Experts of a small language model.
Experts: 32 experts in each of 19 layers, 8 picks a token, a softmax router.
Below are experts of layer 15 (counted from 0) of a mixture-of-experts language model. Rows are named router (the router's row for the expert) and show model dimensions 128-191. Each number is 128 + 32 x the weight over its row's rms, rounded and kept within 0 to 255. Numbers have three digits each.
After each expert's rows: "comes before" lists some tokens at least twice as common just after its tokens as in all text. This comes from a sample of Wikipedia text that the model never trained on. Tokens count by the router's weight.

# expert 19
router:082161139133115134153123118164112071136145160081116209136150132142136141210103157129100165138114148097067142136128163124103128107116255099114177170176127071167083123175178116092123111092109098
comes before: " a", " to", " in", " the", " be", " by"

# expert 5
router:123171110156096129111059123132134190141114113111117129121160124124092102071145086153128109129157170120185182141191177154120129116107120140116148167150151179154187117137137113119124140195175058
comes before: ",", "'", " was", ".", " and", " is"

# expert 21
router:086128099155133131112200131149137124125149108046110162156123118146131127209110120145140152123095172098110137116039149139116187170080102105121124072133151071153166125122147135122137166078100180
comes before: " the", " a", " his", " an", " their", "ing"

# expert 8
router:149106069137138140109196096076095065091113074142142148144129145134068098094123125156158122088170148098153215070171129175202093126138133166083100115115095143111140123113084164154167144165193110
comes before: " |", ")", ";", " (", ":", " votes"

# expert 26
router:160086115133114140139133142160132101116101155151114095147101133130157214095095136121126108132194048139127194116145104093148139142154132122073064098102190176148084102151170109102141129120122123
comes before: "\n", " |", "|", "-", " ", " 0"

# expert 27
router:093118144206158097103167126120079104059120097077084206144147127152117122152125102173134129114083143114139150140154150137106079149141140117182123136176100118149119113121157124167167158148190076
comes before: " of", ".", ",", " in", " and", "s"

# expert 25
router:121109143101136150114194109126133095135122183092144143085072132181142093139151143171126146153111119110133146113091149149107160140067160161106105111135141098155132138088147136143155098096136086
comes before: "\n", " The", " He", " In", " It", " to"

# expert 7
router:132125152161136165098185126096122133119089158100122119162111123106140115181130093053140068113092152111159062137119114090152159149078161157096082125105150077133112095111193158163089101170078160
comes before: "-", "=", " •", " Country", " Born", " Website"

# expert 0
router:068120096133096162084137158117100142093103190145111133122067145142143119121160116183138129109096136146194146101104138159171140167140199110134141154158065156196157183084130133183133089182119026
comes before: ",", ".", " of", " and", " in", " is"

# expert 1
router:151113148137152106146039106113122162145158093172195069153098140125130118067143124134108100151066160134123096134140114092124114142105090122125166146102181085124106096178061092099166151108165156
comes before: ",", " as", ")", " (", "),", " \""